config.toml
activation = "relu"
normalize_top_k = false
init_std_router = 0.0165
vocab_size = 14032
init_mimetic = 0.5
schedule = "wsd"
decay_fraction = 0.773
batch_tokens = 65536
Below are experts of layer 6 (counted from 0) of a mixture-of-experts language model. Rows are named router (the router's row for the expert) and show model dimensions 0-223. Each number is 128 + 24 x the weight over its row's rms, rounded and kept within 0 to 255. Numbers have three digits each.
After each expert's rows: "raises" lists some tokens whose logits its average output raises strongly, later layers aside; "comes before" lists some tokens at least twice as common just after its tokens as in all text. This comes from a sample of Wikipedia text that the model never trained on. Tokens count by the router's weight.

# expert 63
router:142136099092123102115136135121122167107137115134099127154137151097105139075165164132122166108171132104097091104107124142135156137181099166119154146118151145091109115133079187166145095128120105135106144103149122119138139140165096133151135101146089111118146140165111173128148066108077117103144135135137123135165165160144139116141098098150155136102112176161167155143155170166135132143138112094142152111150150161132142139135131139120145097134109101138094141115140145115092112107106151121143121135143102109116135129127131138124134126073166121132124125091123096079121175130114110134134144121101122104098159163138132087134121200091103114143092149130106115096120129137136139168161
raises: ", ", " ", "ing"
comes before: ", ", " |", "″N ", " |  | C", " | ", "andidate | Votes |"

# expert 29
router:136179129123147098121102140105131168140121100129083125155114134107087169142172155172124141100184144121131087156122145146148138131135085148157095132111106120129121155126111120160134108147115126151057140094130112160141165121113097108152139127149096134128115105131115159163137070122100129155113101092104107124129172116139182101132134145160084157095151125147101142106117141151146132102123124121093130081125123127111108112118109146126145138122136138149112143155156155127105123065114109130190132164140094145132175101138105124143142168122150111103102143101140103092139166137107161124099152132136127118117153121118123101137120204128138092117126150138137148115150117146125143198154
raises: "7", "5", "4", "3", "8", "9"
comes before: "5", "7", "4", "6", "9", "3"

# expert 11
router:138127096116125110097124133091128135128095091131123137131088105110103148124133146126090139125132155136117142159113158128143130123127131138133107131103112128118122167134110140148162089140084104131108123084103082166126158163136128087110113126167149136106091119153177137149073126131091105110156135119132159118102146116154136106143111085137093095107149126150128134145139173150165138126112113163139151087140162165121142075159155127118173118145127126079095118146145145104073113116161153100142113139113120102131146121109128077118120142119162108124174157135143102139130128131135134154121107148152125114100158115163128131096151173101063096105112144200125121114157159101063158148118
raises: "3", "30", "8", "12", "70", "60"
comes before: "1", "2", "3", "4", "5", "6"

# expert 36
router:160161115137107096129104128128118130106104095121083125165093140129097149101125155150130125113103138116129086171153114164162118139137138124173053136119124154116123185155134137138143077155077136182107128119092115134108155118126140101127134140123133097132111096141143143178120141086124105081151127103124129121100137154147135129145148117114116119084160117131104160134122116127147143146086108130089106123109160108145126155121136170077148164128162152086103117142142141096100096124134117127176097131134095098159154071120113096117110121114143121114168142100160121127125156158096156117122166151155141152087134095142119086125135164109158124096127120141111112148167102124108175145113
raises: " All", " The", " G", " M"
comes before: "\n\n", " The", " the", " In", " This", " It"

# expert 57
router:118153131166105130109090165139144118120095115125101157156119128140109153104142157116094122109187154098162119158124101183116155131120103155146097113115128145114134164137087130142127136127128096144117118096136129143118135089099100060103145110128088114159108122140111155138108105121107088131138128083127129168143179113123124121088150118183097095091106136150140163101147137151147125126119120153103122069141142135101100118148170177082124132122094137134103158148167138120104104108146123107146125141137098108127153116062116110085133133116172124102114135113156128116109171125120138107128131161116168141124163105142114097129124214116125109124098147141122125110117110131141149174132
raises: "–", "-", "m", "0"
comes before: "-", "2", "1", "\n\n", "=", "com"

# expert 60
router:155144069137133094148110131119088132087107104144110127164128150090118133125176128123131141150146156109051101119111148153118172156149121192115139154115102134107101140180080150125128119131130104157104152115137108183142130128144121114119161112160154116166147135123116158132112101093113123092135160072117140189122137126130148132126091135125120107132137160126111118138113151179176132077118110117124161110139132147127140121118152137085152117119095135099097121126155142119103112118118123133119132157136090131160153155115123114143134136074131095111128121126167071061104140123131139139096151127112180110104130133142102117119104163121097102125104134134100142097160127146170140155123
raises: " L", " R", " V", " ", " M", " N"
comes before: " ", " |", " | ", " (", " |  |", "'s"

# expert 24
router:157168109144127140109088114086133139132093109167123161140125179110081168120114135144131145118127166135120100140113141141131148122144114123126095141095093125123106160145113144189140095147153125133079143127131118200085131115144084090142129119168111144087138094125135182176130095115121169114138143128140102103157146111156142095122082078138095110081130166170134115152154140149164125123129126116108110068119159143121130120161120138138164101131099155137106120139142137121094126090146128123179126148126076137157151129145121129135123133118145114111126142122113123126115123153126146150116127116108129131090153106116115112063137194125134091138117155173127133090120122141138126158158
raises: "-", "1", "7", "9", " g"
comes before: "7", "6", "8", "9", "10", "3"

# expert 33
router:165156102151147116111115169126122139141124128126130139163096104121126129108150143185087136097146139125099128166126168110101128130142097133182106134101121148084099147169075173145121133139114096151098111100122107181127156161137095127103121133168125124126119104122131145126117147082117125141152163138128107170150104151147135100134089121131081130075178138144133131118165118089100111118069088170123135074160187137128141103145126102135155154114128121114111134099139138117113126100157140119137151160090093117134153115142129160077102102115137149118141160096158113130147149119123134134160128119094136156122116123129135126094136172113098134146160160131092114099156100106123138162166
raises: "-", "|", "m", "n", "M"
comes before: "| ", "- ", "-", "|", "|  |", "0"

# expert 3
router:139128122084116132103098126119136148128094140179102147139105179144110172139148112122140163131126133105107123113134126122126131160137105103146137132092080123080116116136151135157132124142091132135112128137099136136152140137150121102100132136164093141112085150169122148162130096069109107084149168149135127118116152154127150126102100130102125096106135170145175147138103177183158146114138096111101134132136181142154140097127164161072127153137133120110085149093145142139100121127091107118168113176144103075141145152117139121140108133130163142112141153099137107063122161129111118128120153134123114129090109142138107072093152152121123108123119129136115140098145091128083182150143
raises: ",", "\n", "."
comes before: " of the", " of", ".", " was", " ", " and"

# expert 25
router:150114133144171125102120124125120167101112110150104169140108171147098164108145132160116161104120144121105125103109126148081178152136121133143136169115111109098107145158138139140147098127084089123083114145108151140126124148148107110158157129157107097119120152145099135121128082081110103106140154113159106130120171151142141132101118154135115105099116137130160151127105147148138131087136073129093117130140178154130161134163131173091141157132119112122085139115118161108099172141141089124145076162110088087126140123124112137111107129110154107097129158091126128052108153131115131124124169142136138085129135148142105117099168146131129109100086134141113164109168098154091168135135
raises: ",", ".", ", L", ", A", ", C", ", M"
comes before: " of", " of the", ".", " was", " and", ","

# expert 47
router:133146108119163090116109118095102161120129095136083138131101166097116140114159139150119173123129140104094095136150143127145120150154102120134137145119115157086129122137098149134165093150087090173089120132123107135151146120122093085128111122114105083136124131141142161107109102096092128130137147136094138157148150146132155129117084132139105140136161146120123136131147155156133152093114075109130151070155133116140115120133126133117127123099117121137101162165153128119102151103130104120142133137150119139124123128135092112113104138113179068126095113124130066085123149140123122125133136180144149112077141131122121090107124234117082084156094135130139147125119111156099170162133
raises: ".", ",", "/", "-", "s", "A"
comes before: ".", ",", "–", " | ", ":", "; "

# expert 15
router:161148105128142109133130151083135165140096115150134141143099156109093164125148116153130152121147172108102071115151117128144133151152124138144119157131113126119110156112090143167147082160116127123092138094127118147144123109140082085170119124152122111140114135117110194166131073133116133095094127094141118146106166124118165142109099146108091118130146154150126150133112132165137137061138143127132143093153156135144144125143144149131125149100081144148088137125134147117135111121144093103141120141119079136164180159143101139094110147117115081124122129136129062083112158148127160114099150175104125103096112125128113092105103169136118100137114155168108135127161126152142144182118
raises: ".", " (", "\n"
comes before: " |", " | ", "\n", " | +", "; ", "."

# expert 12
router:156143108123139078099098149096101163116128123143124144161117119110151121097159121118101161125142129076106110158112143097106152145149071116136084114107157150106109140118129182170177075150122094118120130112106113140142130158164091121116128138153144124086127108151146154128143107104088127119159103123129100115150116135136130116120078110133112131039099145186152123114173145157123102141114122123120160118161159133104141140142135116135185136111136116148091111144166151124109141091145114104154119149140132148161158133132120139121121132087163156127164120142162081118098159150124127124123121114105119075093153166155110083099130152126082126138139151130109169122126112103135131143129
raises: "2", "1", "6", "3", "4", "7"
comes before: "1", "2", "14", "d", "16", "17"

# expert 21
router:136170065138171150109102182084104146100082074166096134132104140145100164102148142148116120128157131106108113133104130131116139162153115130175125146124098149093120137171078158140165106146120114136122113088134086148115152154125099089125131115143122083094131088121120150154133123109143118074163148129133086163134134120152153098128105079136121098070150134149117141141125121142136132109117131152107129128167148142138115094108136154139154121131109119102087180138131177105121128123178098117160100138149091135142137116096121124113107134122134091097136126127144132161136145105134171131105121138109136131104156128127113119098112190120125109111094132151135144080125121161145167142162
raises: "-", "- ", "- E", "- D", "The", "- N"
comes before: "-", "- ", "|", "| ", "The", "- M"